{
  "experts_per_token": 1,
  "d_expert": 64,
  "d_shared_expert": 64,
  "moe_layers": [1, 3, 5, 7, 9, 11],
  "router_score": "sigmoid",
  "routed_scale": 2.0,
  "balance_loss": 0.0114,
  "balance_bias": false,
  "scale_expert_input": true,
  "lr_router": 0.00216,
  "norm": "rmsnorm",
  "optimizer": "muon_variant",
  "learning_rate": 0.0125,
  "batch_tokens": 131072,
  "dataset": "wikipedia_en"
}
Below are experts of layer 3 (counted from 0) of a mixture-of-experts language model. Rows are named router (the router's row for the expert), gate (a neuron's input weights, with its number), up (a neuron's input weights, with its number) and show model dimensions 0-127. Each number is 128 + 24 x the weight over its row's rms, rounded and kept within 0 to 255.
After each expert's rows: "gets" lists some tokens that make up at least twice as much of what it gets as of all text; "mostly gets" lists some tokens that are sent to it at least half of the time. This comes from a sample of Wikipedia text that the model never trained on. Tokens count by the router's weight.

# expert 3
router [133 141  50  96 142  83 129 155 104 178 145 125 132 147 155 166 124 116 154 116 133 106 155 137 107 105 147 136 143 131 114 143 139 116 152 151 139 149  74 176 104 160 135 151 129  58 131 116 142 144 126 147 149 115 148 152 134 163 131 115 154 143 140 127 155 152 101  95 136 106 139 105 149 160 156 157 108 104 114 153 102 104 153 119 139 117 125 135 118 115 118  93 120 124 106  90 147 107 110  82 128 135 146 114  72 130 142 106 196 133 110 147 112 123 157 114 119 113 130 138 144 100 150 157 108 152 121  98]
gate0 [133  70 159 109 125 138 159 152 127 118 138 181 145 116 130 147 164 145 107 130 129 106 156 160 121 109  97 162  98 122  90 143 107  75  82 101 108 168  89 140 131 113 159  97 113 129 149 141 137 151 107 153 132 131 129 108  98 153 154 122  90 185  93 141 105 114 104 119 137 142 116 150 141 110 125 118  90  86 145 163 144 139 176 120 156  84 111 158 154 120 121 148 107 123 126 155 151 133  80 155 112 139 134 136 149 117 108 127  67 145 114 105 146  95 135 115 104 128 116  97 115 139 114 122 107 138 131 123]
up0 [115 130 130 127 155 120 150 110 134 128 155 128  95 148 125 109 120 157 107 134 142 140 120 144 178  90 110 117 147 142 152  63 133 142 132 132 152 141 144  95 102 193 112 114 154  97 112  56 120 116 106 106 164 122  94  73 143 135 122 139 126  97 143  71 136  94 119 136 116 137 129 156 150 133 114 164 133 170 106 136 107 126 110 107 176 130 156 134 106 129 104  92 137 106  83 111 110 115 155 124 107 121 133 162 125 179 132 110 134 139 159 130 145 121 133 101 111 133 106 117 126 140 148 122  73 106  85 143]
gets: ",", " |", " U", " For", " T", "ia"
mostly gets: " imp", " Kingdom", " For", " type", " Act", " allow"

# expert 10
router [135 141  49  96 142  84 131 155 106 178 146 124 132 146 157 169 126 116 157 116 133 106 155 137 107 106 146 137 142 130 113 143 137 116 152 153 141 148  73 176 101 158 136 147 131  59 129 115 142 144 127 147 148 115 149 152 132 162 131 113 155 144 138 125 155 153 102  97 136 104 141 104 150 158 154 160 109 104 115 152 101 103 151 120 139 115 126 137 117 116 117  92 121 122 105  89 146 106 109  82 128 137 148 114  71 130 142 106 191 134 107 147 113 122 155 120 118 112 130 136 142  99 151 157 110 150 119  99]
gate0 [ 98 117 121 108 152 122 111 136  96 133 122  89  84 121 132 103 165  95 119 168 109  99 126 116 139 125 159 110 123 110 127 160  84 152 158 151 143 145 115 166 132 169 159 113 183 115 101  88  75  83 110 139 111 136 125 168 135 129  96 146 147 125 140 157 118 152 144 157 118 136 118 120 142 124  96 120 123 105 118 123 117 161 113 121 114 138 127 101  91 174 120 142 136 152 141 157  96 120 142 201 160 112 145 102 159 137 134 121  98 112 123 109 146 153 100 147 140 130 137  97 182 131  88 105 106 117 111 156]
up0 [ 82 105 103 190 121 129 144 163 159 121 112 132 118 135 125 148 125 125  95 126 109 177 142 140 158 101 102 119 149 129  94 108 171 100  77 125 109 111 102 146 132 109 156 140 150 132 151 171 139 154 144 225 119 136 101 138 140 101 106 105 124 141 173 115 143 124 124 118 142  94 110 131 129  73 158 142 145 125 105 141 117 110 169 129  89 149 107 143 125 135 114 135 123 100 104 115 129  97 106 122 125 127 197 118 120 132 140 154 107 114 111 125 108 162 147 132 143 158 139 110 125 121 140 132  86 108 143 115]
gets: ",", " I", " d", " b", " 19", " is"
mostly gets: " San", " I", "49", " II", " Gra", "With"

# expert 4
router [147 142 157 139 177 117 116 137 165 144 144 131 109 117 184  95 119  59 130 101 106 124 125 125 118  87 126 140 137 103 123 122 120 100 157 106 119 153 118 108 105 154 152 118 172 132 132 121 157 148  93 131 137 103 108 167 141 130 138 109 109 133 136 126 183 153 144 124 154 114 156 150 145 164 153 128 130 101 113 151  67 131 148 153 166 151 146 115 118  82 135 102 126 157 105  80 111 102 101 118  76 110 137 147  84 130 126 103  99 147 130 117 143 113 128 159 105 120 140  91 146 138 131  73 150 117 143 117]
gate7 [146 141 107  70 148 118 135 159 175  88  98 141 153 126 129 145 143 168 137 151  90 111 107 148 118 121 165 137 150 158 133 146 139  74 104 145 113  96 146 149 123 136 162 116  98  99 153  97 133 111 163  82 102 139 128 145  82  78  86 160 113 117 138 159  86 145 155 127 115 141 154 111 129 124 123 152 152 143 131 154 159  97 114 112 130 121 114 148 123 146  71 121 117 161  94 132  84 123 126 136 148 160 160 131 107 138 106 161 114 153 169 118 101 126 149 122  97 123 125 144 135 110 102 107  94 130 120 138]
up7 [139 133  90  93 156 162 107 161 188 135 148  76 172 136 110  72 114 141 174 122 154 127 113 133 176 129 162 122 117 136 101 139 152 103 130  72 109 125 157 122 133 115  99 170 104 119  95 153 115 127 107 152 133 105 115 118 100 146 144 135 160  91 160 109 118 102 117 144 113 139 127 145 120 173  99  97 142 137 110 135 121 118 130 139 103 130 101 138 115 138 153 127 111 145 160  92 143  99 123 139 125 148  99 123 114 155 150 120 123  63 112 150 168 133 105 143 147 166 165 108 109 148 126 141 119 122 148  96]
gets: "te", "ist", "an", "vi", "ic", "ite"
mostly gets: "hop", " Democratic", "ite", " do", "te", " Record"

# expert 8
router [166 134  76 129 165 106 145 106 104 161 139 109  98 142 172 144 107 142 125 122 134 154 148 142 134 103 103 126 134  89 116 137 135 102 156 183 129  60 128 178 111 118 121 143 142 135 128 125 149 185  94 135 134  92 125 130 161 163 123 122 116 113 133 171 152 136  84 131 119 106 139 132 134 151 171 169 148 124  94 158 111 113 140 105 129 125 145 130 147 120 125 132 122 141 117 100 127 154 136 157 136  99 137  98 133 114 133 114 164 100 124 108 114 117 168 128 138  88 156 112 173 135 197 145 103 130  93 138]
gate1 [133 115 143 144 129 114 121 130 137 137 130  90 114 177 109  83 135 158 137 124 192 145 104 137 110 134 104 149 182 130 126 161  99 153 103 137 158 116 119 125 143 170 111 102 130 165 148 124 141 140 137 106 121  96  85 149 145 150 106 180 144 119  97 159 152 127 116 161 118 121 153 150  94 152 108 121 123 126 133 106 122 139 137 117 128 140 152 143  96 133 174 104 143 145  86  95 157 151 152  69 168 118 113 116 136 116 110  93 154 130 143 124 139 150 107 140 135 140  96 121 148 157 158 142  82  95 188 146]
up1 [114 151 165  86 139 130 118 144 134 168  86 145  86 171 105 121 104  78  92 125 149 119  93 128 128 137 163  97 186 118 134 135 127 156 155 100 141 140 107 155 107 175 133 149 139 117  73 152 140 174  96 138 144 120 145 140 123 145 131 133 101  94 127 118 126 105 142 107 118 192 147 159 144 110 101 147 161 117 102 130 135 122  86 158 117 155  88 148 165  85 143 108  93 128 150 116 128 135 170 131 145  95 162 113  96 132 105  90 122 133 149 130 129 117 139 142 131 128 128 131 117 152 142 117 119 124 145 102]
gets: "ation", "ter", "er", "o", "ic", "ations"
mostly gets: " came", " match", " 2014", " major", " operation", " 2026"

# expert 15
router [159 153 155 128 127 114 136 136 161 123 168 131 125 148 160 156 151 136  73 138 104 114 112 131 105  92 133 189 115 145 113 144 115 119 175 118 134 150 113 174 118  90 148 156 146 160 137 136 114 139 120 135 130 120 153 195 105 115  86 126 108 115 153 180 151 135 117  94  91 141 129 147 160 163 183 123 128 138  72 152 127 152 103 124 155 120 143 152 116 110  96 121 140 129 111 117 108 145 109 129 120 131 129 129 108 113 112  86 108 134 115 153  92  78 108 108 142 150 124  84 148 148 157 114 115 145 101 148]
gate0 [126 141 144 106  95  90 126 119 104 138 163 135 123 129 124 102 131 104 157 117 142 168 121 138 142 141 118 154 102 112 103  87 128  85 131 104 131 139 119  98  85 149 143 122 141 115 120 113 128  80 117 140 125 120 160 135 126 110 124 119 105 135 128 136 144 155 142 113 178 129 104 164 169 118 127 144 115  81  99  98 134  84 111 139  85 157  93 143 146 105 105 117 144 186 143 164 124 148 171 105  82 107 137 124 128 155  89 137 134  98 156 127 158  84  95 119 144 148 146 108 157 160  85 128 129 137 191 144]
up0 [117  78 130 142 145 138 143 168 115 108 147 130 140  72 120  95 123 134  95 153 142 177  85 136 139 142 186 153 101 141 107 123  89  89 105 129 109 130 121 101 138 138 138 139 129 121 134 141 185 148 138 125 117 139 118 104  87 105 165 100 144 123 138 122 101 144 139 151 131  80 163 115 133 162 128 126 102 118 147 120 127 127 149 126 133 115 124 125 134 154 176 136  97  73 120 149 155 125 162 108 122 120 165 114 160 122 181 161 155  91 114 143 140 109 164 130 101 160 131 145 151 106 138 152 113 110 171  92]
gets: "ment", "ion", "tion", "ed", "ive", "ate"
mostly gets: "ization", "ency", "posed", " support", "tion", "ism"

# expert 5
router [102 180 171 165 151  91 154 132 180 135 126 133 124 148 178 130 175 151 129 128 135 126 125 166 161 142 123 131 112 137 175 156  98  88 128 144 179 148 155 124 137 131 129 126 124 104 137 157 130 149 153 188 102 130 119 162 139 110 109  92 127 160 101 110 124 169 103 134 122  84 119 121 158 128 150 141  76 120  73 143 129 116 153 122 119  85 127  99 131 115 140 115 123 143 134 114 131 126 108 139  65 156 144 120  86 126 118 112 146 110 130 143 135 131 155 156 130  98 140  97 146 117 157 113 101 119 134 131]
gate1 [119 144 103 119  81 116 104 172 108 137 116 109 125 115 145 155 142 166 164 121 105 103 175 116 134 114 111 133  68 108 147 123 118 134 118 152 156 113 145 158 152 103 149  93 121 146 113 126  99 131 166 126 128 145 111 142 140 102 175 153 130 168 102 176 114 141 135  75 107 165 129 113 126 165 159 127 105 136 139 156 134 122 161 115 112 150  99 109 109 156  95 135 132 138  74 111  76 159 115 146 135 138 114 137 122 123 150 115  94 154 166 122 128 135 155  89 115 117 115  64 161 123 135 137 101 153 127 120]
up1 [104 114  86 133 129 128 138 131 110 139 132 124  99 117 115 104  98 137 141  97 108  87 128 130 119  83 142 143 109 101 140 145 122 110 125 157 157 153 129 148  97 117 139 117 152 121 147  95 115 118 129 142 144 135 108 139 114 156 151 108 142 156 124 162  95 150 113 129 166 182  93 139 101 141  85 145 147 134 122 124  81 115 144 130 131 155 145 152  57  88 100 103 105 163 175 163 155 100 125 153 122 108 167 136 142 116  88 148 146 160 123 125 161  85  86 154 148 150  81 129 131 120 102 134 125 165 111  89]
gets: "ir", "ri", "p", "om", "ro", "re"
mostly gets: " Pri", " Christ", "ir", " follow", "rect", "#"

# expert 6
router [ 91 141 151 124 140 171 101 106  87 123 130 143 141 142 148 153 131 134 136 137 136 127 136 149 109 148 156 146 116 142 116 196 121 130 153 157 122 144 111 201 104 187 151 141 124  78 117 155 121 114 128 132 108  98 159 147 125 136  95 112 150 139 163 148 129 167  83 120 143 115 130 116 140 114 180  85 120 120 110 112 107 155 132  90 119 160 139 150 146 136 130 106  96 101  85  90 175 108  92 168 145 116 125 106 123 126 145 136 113 120 113 137  94 132 124 133 132 141 163 120 162 148 151 120  93 127 160 100]
gate0 [129 108 106 154 137 135  94 108 117 132 164 136 113 153 104  84 125 117 123 146 115 124 133 148 122 140 100 159 132 146 152 154 135 151 135 110  95  79 142 138 166  93 110 155  98 136 122  33 155 151 108 171 116 163 139 109 146 109 128 172  88 114 149 160 126 140 138 140 147 170 108 135 133 133  97 131 142 118 128 109 118 122 113 100 120 123 139 142 157 114 168 121 140 116  88 129 163 100 130 140 100 107 142 104 114 117 125 186 118 135 130 129 100 125 120  68 144 167 178 124 167 162 129 100 125 119 150 139]
up0 [118 113 100 172 118 147  90 158 153 156 122 106 115 115 109 137  88 103 146 102 120 140 159 106 108  92 128 121 117 122 126 176 120 133 152 133 105 107 100 108  97 152 125 102 133 137 121  77 171 134 132 120 125 129 135 116 140 163 133 144  75 138 136  83 105 148 101  92 145 126 147 146 105 135  90 142 155 105 171 161 121 148 168 122 138 121 148 140 124  74 115 144 129 106 104 153 130 121 109 137  85 137  58 131 120 121 160 149 118 148 137 135 133 155 143 141 120 107  73 131 121  79  99 129 158 131 182 131]
gets: "il", "al", "ad", "in", "is", "e"
mostly gets: " creat", " public", " author", "vel", "il", " continu"

# expert 31
router [133 144  48  95 142  85 129 153 105 177 145 122 131 147 157 168 123 119 156 115 134 108 153 137 107 104 146 136 142 130 117 142 142 115 153 154 139 150  73 177 103 157 135 146 132  57 130 115 142 143 126 148 150 116 147 152 132 161 130 114 155 145 138 126 153 153 103 101 135 104 142 103 149 159 156 161 110 104 115 151 102 103 151 118 140 117 127 135 117 116 119  95 119 122 105  90 148 107 110  82 128 137 148 114  72 134 142 107 199 135 109 147 113 122 152 120 120 113 130 135 144 100 152 155 111 150 120  97]
gate6 [127  85 143 103 113 140  71 131 118 151  89 176 170 124 122 126 135 146 114 170 143 141 153 168 142 140 106  99 151 106 109 120  88 125 109 127 125 115 105 159  91  97 105  84 139 164 129 118  87 155 146 165 130 128 149 113  86 122 132 126 142 145 122 138  95 169 119 110  88 174 116 128 158 133 135 102 135 121  84 181 125 158 108 148 169 130 127 135 125 175 120 114 121 116 144 140 144 129 143 139 147 115 139 180 144 135 148 142 137 101 135 163 160 145 134 110 116 149 156 165 167 138 134 106 127 161 163 125]
up6 [148 137 114  98 141 127 114 153 129 105 141  92 138 143 136 154  65  97 140 125 126 141 172 138  99  87 105 144  57 127 149 136 105 138 157 134 116 150 132 135 177 148 156 136 119 154 129 118 113 109 116  83  86 158 138 112 141 121 140 101 141 178  92  98 134 104 113 134 120 118 119 155 115 137 143 130 124 155 137 115 188 127 132 114 161  93 149  96 102 156  97 185 122 151 154 131 134 152 138 122 111 117 117 153 145 157 147 125 152 115 140 151 118 113  99 113 137 130 128 175 124 154 126  93  64 124  99 143]
gets: " |", "or", " T", " O", " F", " p"
mostly gets: " Cor", " m", " L", " O", " Co", " Ab"

# expert 20
router [132 143  52  98 141  80 131 152 104 180 144 121 132 146 155 171 126 115 160 116 136 106 155 136 106 104 145 134 143 128 114 142 142 121 151 151 138 152  72 176 103 156 134 151 132  66 132 116 143 145 126 149 151 116 149 150 135 161 131 111 155 145 139 127 154 148 101 101 136 105 140 103 150 160 158 158 111 104 114 151 100 105 156 120 140 115 127 135 118 115 112  93 123 120 106  89 149 101 106  80 128 138 146 113  72 132 145 106 194 137 109 149 112 123 155 122 118 118 130 140 144 101 153 155 110 148 122  99]
gate0 [173 144 110 126 113 125 122 122 116 104 127 160 120 130 121 129 138 134 125 128  77  87 162 175 102 138 145 106 113 131 143 156 134 161 144 114 115 107 126 107 124 102 125 128 128 167 118  97 140 115 117 157 160 123  99 122 149 103 112 107  94 130 140 149 115 144  93 171 140 133 113  94 163 136 153 137 102 141 142 162 140  91  92 132  53 109  96 147 153 105 140 179 148  93 168 126 122  87  98 179 109 118 105 148 133 141 131 129 144 111 114 115 117 166 134 132 137 170  86 118 142  94 181 152 155 104 120 134]
up0 [152 135 141 103 138 124 169 118 134 113 106 100 122 133 167 143 134  94 103 143 100 129 156 132 146 107 161  91 115 130 141 111 154 122 156 111 117 130 145 188 118 164  81 170 104 127 115 137 121 135 125 136  88 133 138 126 149 142 149 111 136 119 132 166 134 117 163 144 128 147 162  96  89 131 120 112 139 110  86 130 160 112  79 122 141 105 131 101 154 127  93 116 149 101 108 202 139 152 129 134 159  85 148 125 141 156 158 139 168 145 170 109 142  79 130 171  93  97 136 138 104 138 110 154 121 115  93 116]
gets: ")", " se", " 18", "ed", "e", "se"
mostly gets: " se", "–20", " while", "–19", "†", " Te"

# expert 12
router [133 140  47  95 142  83 129 154 105 178 145 123 130 147 157 170 125 117 158 116 134 106 155 137 106 102 146 136 143 128 114 143 140 118 153 150 141 148  72 175 103 160 136 148 131  63 130 114 142 143 129 147 150 115 149 151 133 164 130 114 158 144 141 127 154 151 101  98 134 104 139 104 150 160 157 161 109 105 115 151 101 106 153 118 140 117 129 135 118 118 117  87 122 124 107  89 146 106 109  84 131 135 151 113  72 131 144 107 192 131 109 146 115 124 153 117 119 114 131 136 143 101 150 154 108 151 121  99]
gate1 [122  90 104 123 141 151 131  94 137 116 163 112 113 168 125 149 129 148 151 153 129 137 100 155 111 201 165 125 139 119  82 122 124 141 124 139 142 133 121 144 125 147 113 100 146  88 128 128 121 126 143 104 111  92 156  86  89 137 139 140 109 149 163 139 137 122 129 131  88 140  88  92  63 122 133 163 137 162 126 103  98 149 148 130 133 142 114 136 175  71 141 129 158 122 115 126 116 119 115 104 110 133  98  97 133 178 117 172 112 138 118 116 138 106 149 123 148  92 122  59 143 155 106 146 152 134 110 142]
up1 [128 114 112 141 113 109 122 107 121 174 136  59 168 136 148 110 134 155 101 122 101 132 112 128 129 112 141  94 141  69 141 104 130 156  85 138 119 129 144  84 121 140 107 134 129 112 154 155 105 147 127 234 125 122 128  96 129 142 148 129 148 140 122 164 106 144 107 126 157 135 133 141 145 127 132 139 136  91 132 126 158 131 114 109 138 126 177 125 112 146 131 127 140 134 144 125 157 137 109 126 153 150 105 127 162 112 150 144 150 111 151  90 137 142 118  90  74 113 148 136 127  80 168 157 127  77 117  91]
gets: "ed", " 19", " 5", "es", "ing", " 10"
mostly gets: " people", " being", " 5", " 10", " 21", "€"

# expert 22
router [136 141  48  96 142  81 131 152 106 180 145 125 131 145 158 169 125 116 155 115 134 106 155 137 107 103 146 133 141 131 110 142 140 115 152 153 141 149  74 177 104 159 136 146 132  63 130 115 144 144 127 147 149 117 148 151 131 162 129 112 153 144 140 125 154 152 103  95 137 106 140 105 149 159 156 153 109 104 112 152 101 104 150 119 139 115 128 134 121 117 115  90 121 121 106  92 147 107 110  85 128 136 150 112  69 130 145 105 192 135 109 147 112 124 157 113 119 114 131 134 143  98 150 157 109 151 124  97]
gate1 [119 133 121 117 109 108 106  93 120 148 138 159 147 160 119 127  90 113 139 153 158 120 162 174 109 162 119  91  96 109 193 128 143 155 143 125 101 112 139 137 109 131 127  95 155 119 156 149  99 139 130  98 134 129 155 148  72  91 140 145 133 112 112 105  92 104 103 114 103  84 165 128 150 111 167 137 141 116 107 107 112 157 110 136 110  95 190  87 107 109 174 146 167 103  92 155 136 123 138 104 151 137 108 164 113 129 105 138 126 109 115 111 117 139 107 116 104  85 133 132 170 137 120 123 128 141 132 168]
up1 [173  99  91 145 110 121 123 107 127 147 146 171 147 107 103 121 118 139 111 133  95 122 126 143 132 168 106 117 128 136  71 110  97  97 116  74 105 121  94 134 107 148 198 128 155 153 137 151 143 113 113  99 135  80 121 157 137 122 130  56 168  92 131 109  99 134 144 140 122 161 141 120 156 163 161  92 113 127 123 130  95 113 133 129 169 113 126 175  98 140 118 154 122 126 132  86 165 122 121 111 124 158 128 150 136 140 128 138 134 117 118 138 160 115  93  89 150  87 126 151 114 126 111 110 131 158 110 133]
gets: " that", "z", " P", " its", " is", "ia"
mostly gets: " group", " 31", " that", " Ya", " Go", " Paul"

# expert 30
router [129 142 137 161 121 149 130  84 130 126 155 103  69 127 113 100 129 140 102 128 169  99 158 111 143 102 158 131 160 163 147 144 141 114 127 188 177  78 178 167  88 138 132 114 167 118 134 121 119 136 106 123 151 124 166 109 129 122 130 118 136 174 116 133 142 121 132 139 124 106 125  93 134 160 173 120 115 137 143 139  64 106 132 118 142 108 115 155 139 152 111 151 150 136 131 104 163 161  93 140 119 164 118 125  82 123 134 112 143 117 113 162 138 124 134 138 145  69 135 142 119  71 108 110 123 132 113 119]
gate6 [127 169 131 118 130 122 137 110  83 142 113 162 116 111 128 101 138 134 123  95 133 129  94 111 132 104  78 106 153 107 111 117 128 147 161 135 133 132 113 125  94 121 100 121 106 128 150 138 134  88  88  88  97 131  74 122 106  99  85 103 151 139 145 134 149 124 141 115 119 118  94 136 140 134 155 129 152 114 100 155 134 174 121 189 159 117 131 120 127 167  82 122  87 169  56 162 151 158 165 144 114 139 169 134  94 114 115 140 112 143 157 144 102 141 144 127  91 122 150 151 146 161 103 122 102 122 122 122]
up6 [109 138 121 119 116 139 142 128 140 139 133 126 180  99 136 170 112 163 157 140 153 132 132 126 139 194 162 144 126 146  89 126 111 164 149 138 171 112 122 133 125 118 143 128 134 115 128 132 128 133 146 100 113 163 145 112 124  98 102 133 101 137 155 105 140 175 188 171 129 142 121 102 126  95 100 163 127 107 131 159 160 131 140 106  90 111  95 115 112 145 117 158 161 154 155 139 144 138 140 110 137 139 119 174 144 140 155 126 132 129 158 157 128 114 176 100 136 123  75 135 138 127  84 202 101 154 150 105]
gets: "e", "u", " ", "A", " A", "M"
mostly gets: " Lu", " Du", " Ja", " Bi", " Je", " Ba"

# expert 25
router [133 143  48  95 142  86 130 153 104 180 144 124 132 147 156 167 124 118 155 114 134 107 154 137 107 104 146 136 140 131 114 142 138 116 153 151 139 147  71 176 103 159 134 147 130  62 129 115 143 143 127 149 149 115 148 151 133 161 131 114 156 144 139 125 154 152  99 100 134 104 139 105 150 158 156 161 108 103 113 152 101 104 151 118 140 115 126 134 117 115 118  92 120 123 107  89 149 109 109  82 129 137 148 114  72 132 144 106 195 133 109 148 113 123 154 121 119 115 130 135 143 100 152 155 108 152 120  97]
gate1 [105  96 117 122 133 128 138  84 124 133 152 106 129 149 107 149 148 116 167 121  82  96  96 122  84 124 133  87 139 104 100 153  80 106 156 138 140 130 111  90  92 163 112  99 132 108 133 126 132 100 113 146 129 115 155 109 110 119 158 100 119 152 115 137 119 108 159 162 120 114 168 149 114 146 158 122 142 115 109 130 150 140 120 128 131 110 143 151 179 157 138 164 152 100 139 113 148  82 103 154 145 115 147 113 124 164 172 166 163 119 111 153 124 180 106 135 111 110 144 146 131 161  78 149  69 159 122 118]
up1 [109 185 111 127 163 129 162 152 121 124 125 170 129 107 105 141  98  93 150 172 103 119 139  99 112 141 159 160 126 130 127 152 143 123 139 137 107 160 172 149 163 107  98 159 143 124 114 113 144  99 146 120 158 127 130 159 146 125 127 117 123 100 115 101  93 147 124 119 132 113 107 115 164 139 122 138 166 133 121 137 167 150 122 158 114 120 137 114 124 111 112 109 179  80 132 132 119 124  93 124  69 119 100  90 107 118 119 118 180  78 132 145 108 156 170 119 138 125  83 136 137 162 101 169 133 179 134 156]
gets: " ", "-", " at", " 19", "–", " Ro"
mostly gets: " Royal", " Bur", " Ro", " Ri", " design", " car"

# expert 29
router [131 143  47  93 142  95 130 151 102 181 146 121 132 146 157 167 124 116 156 115 135 107 155 136 107 106 146 135 143 131 113 143 140 121 151 153 140 146  74 176 104 159 134 148 130  63 132 115 142 143 123 146 152 116 150 152 133 166 130 112 154 143 141 125 153 151 102  96 136 105 141 105 151 160 157 161 110 104 112 154 102 104 152 118 140 118 131 134 121 119 120  97 120 124 103  91 148 106 108  82 128 136 148 112  71 131 150 107 198 135 109 147 113 122 155 115 119 114 130 139 142 100 150 156 109 151 129 102]
gate0 [104 145 153 108 162 132 149 171 154 119 181 118 115 128 135 133 131 122 119 114 108 107 126 160 131  96 117 130 114 154  83 113 104 128 134 108 126 149 154 128 114 131 113 138 120 129 150  56 162 128 118 157 149 189 107  91 126 102  88 142  92  93 144 103  98 110 152  87 147 108 107 113 119 138 155 132 110 105 126 138 108 122 131 128  99 158  90 160 155 140 135 151 117  93 137 104 142 139 136 153 107  92 124 140  79 137 115 122  97  85 172  99 126 103 127 121 149 134 115  92 117  84 174  97 160 130 113 104]
up0 [ 90 125 134 153 102  92 135 133 112 123 153 123  99 122  83 148 118 139  90 115 125 143  80 134 140 121 123  88 170 129 125 101 150 176 156 135  99 102 147 109 135 132 124 180  99 126 135 153 128 166  89 144 129 107 135 120 107 112  91  86 128 137 109 112 184  78 136 125 128 166 130 126 100 123 121 117 151 161 130 104 128 123 173 130 106  75 132 100 150 145 123 151 127 123  91 106 128 113 111  99 118 173 147 135 110 140 148 149 159  92 149 120  99 111 185 143 131 106 124 190 115 117 115 108 118 116 134 120]
gets: " and", ",", "'", ":", "/", " also"
mostly gets: " and", " French", " English", " also", " part", " used"

# expert 19
router [110 127 118 141 129 112  91  97 126 164 174 124 131 142 137  98 112 126 138 105 163 104 137 122 121 130 138 207 150 116 126 152 101 147 146 156 147 138 108 151 131 149 116 145 130 113 128 114 120 132 125 134 118  80 128 117 128 112 146  92 166 149 153 135 174 191 113 144 108 106 122  82 158 179 121 114 127  87 135 152 108  80 110 159 132 134 137 172 116 132  96 150 165 138 104 110 155 117 100 114 108 151  93 134  89 168 106 139 144 102 141 159 132 106 131 155 135 106 123 127 125  83 149 117 110 161 149 169]
gate6 [123 105 108 110 143 127 136 100 173 115 151  97 118 163  96  98  92 123 126 143 108 117 121 190 141 120 121 101 102 151 125 138 122 128 141 137  86 117 123  98 110 107 145 124 119 132 132 141 158 148  93 147 104 118 184 147 146 110 149 111 138 115 149 113 158 113  94 132  98 172 129 107 134 158 115 118 108 139 140 130 135 103 109 107 159 117 115 114 165 137 104 151 152 110 136 118 128  96  77 134 161 173 109 141 116  89 197 126 111 161 153 113 110  95 132 154 128  78 123 148 182 146 101 102 143 105 157  91]
up6 [ 94 198  78 124 151 140 119 131 148 161 148 122 122 144 113  93 127 114 128  77 169 133 151 153 167 166 143 185 115 122 131 150 126 137 115 106 128 136 118 148  99  87 126 127 131 108 116 113 136 124 137 164 104 109 119 136 128  96 111 110 122 140 213 136 159 155 124 147  88 101 137 110 118 157 130 128 124 144 142 130 104 113 183 132 159 103 116 163 123 137 159 158 140 141 119 169 141 139 102 143 100  97  99 109 114 155 133 127 120 142 147 125 123 122 135 158 138  76 127 100 143 131 120 138  76 140 158 141]
gets: " |", "|", "-", ";", "=", " /"
mostly gets: "|", ");", "←", " /", "=", " |"

# expert 11
router [144 122  86 144 134 106 125 159 111 154 110 126  94 149 157 130 118 121 157 138 144  89 116 147  83  89 167 124 132 171 107 139 114 122 167 128 126 144 138 130 109 154 127 101  91 157  87 108 111 125 152 118 150 120 170 130 141 120 122 148 133 158 173 125 152 160 112  78 141 146 112  99 122 136 118 136 121 107 130 146 146 132 109 183 160 140 119 155 106  60  84 118 132 103  94 126  96 143  90 101 147 106 135 110 104 125 140 130 113 160 153 125  83  86  90 144 128 123 137 145 171 122 167 143 116 119 105 163]
gate0 [ 68 131 125 187 128 117 149 125 185 125 135 165 122 121 114 141 125 136 113 120 152 150 160 136 116 144 126 124 136 147 148 119 176 115 156 123 150 114 103 111  89 106 137  90 124 147  82 158 115  83 128 144 148 112 118 140 145 142 161 152  91 123 130 116 180  73 146 174 159 107 105 147  90 103 168 136 129 104 113 140 114  82 117 124 148 128 172 100 151 112 124 163 163 147 103 154 115 128  90 126 114 135 139 128 121 129 102 161  89 103 153 143 102 126 100 158 108 145 130 128 106 127 103 125 134 110 123 163]
up0 [100 132 127 129 117 120 129  90  99 130 194  91 117 138 122 102 136 172 123 142 146 146 136  90 138 117 113 141 144 137  98  77 162 142 122 171 148 142 160 143 111 101 112 114 146 146 104 145 159 124 136 154 141 143 142 113 156 109 153 124  96 100 110 188 161  98 135  96 141 143 102 104 132 135 139 112 117 162 139 149 138 121 154 158  97 114 158  86 121 144 131 139 114 168 138 145 119  89 123 164 124 148 162 119 157 119 140 126 210 122 161 153 139 106 157 134 136 157 136 133 128 121 122 124 120 110 194 143]
gets: "ve", "me", "a", "ta", "co", "va"
mostly gets: " la", " final", " term", " However", " another", " claim"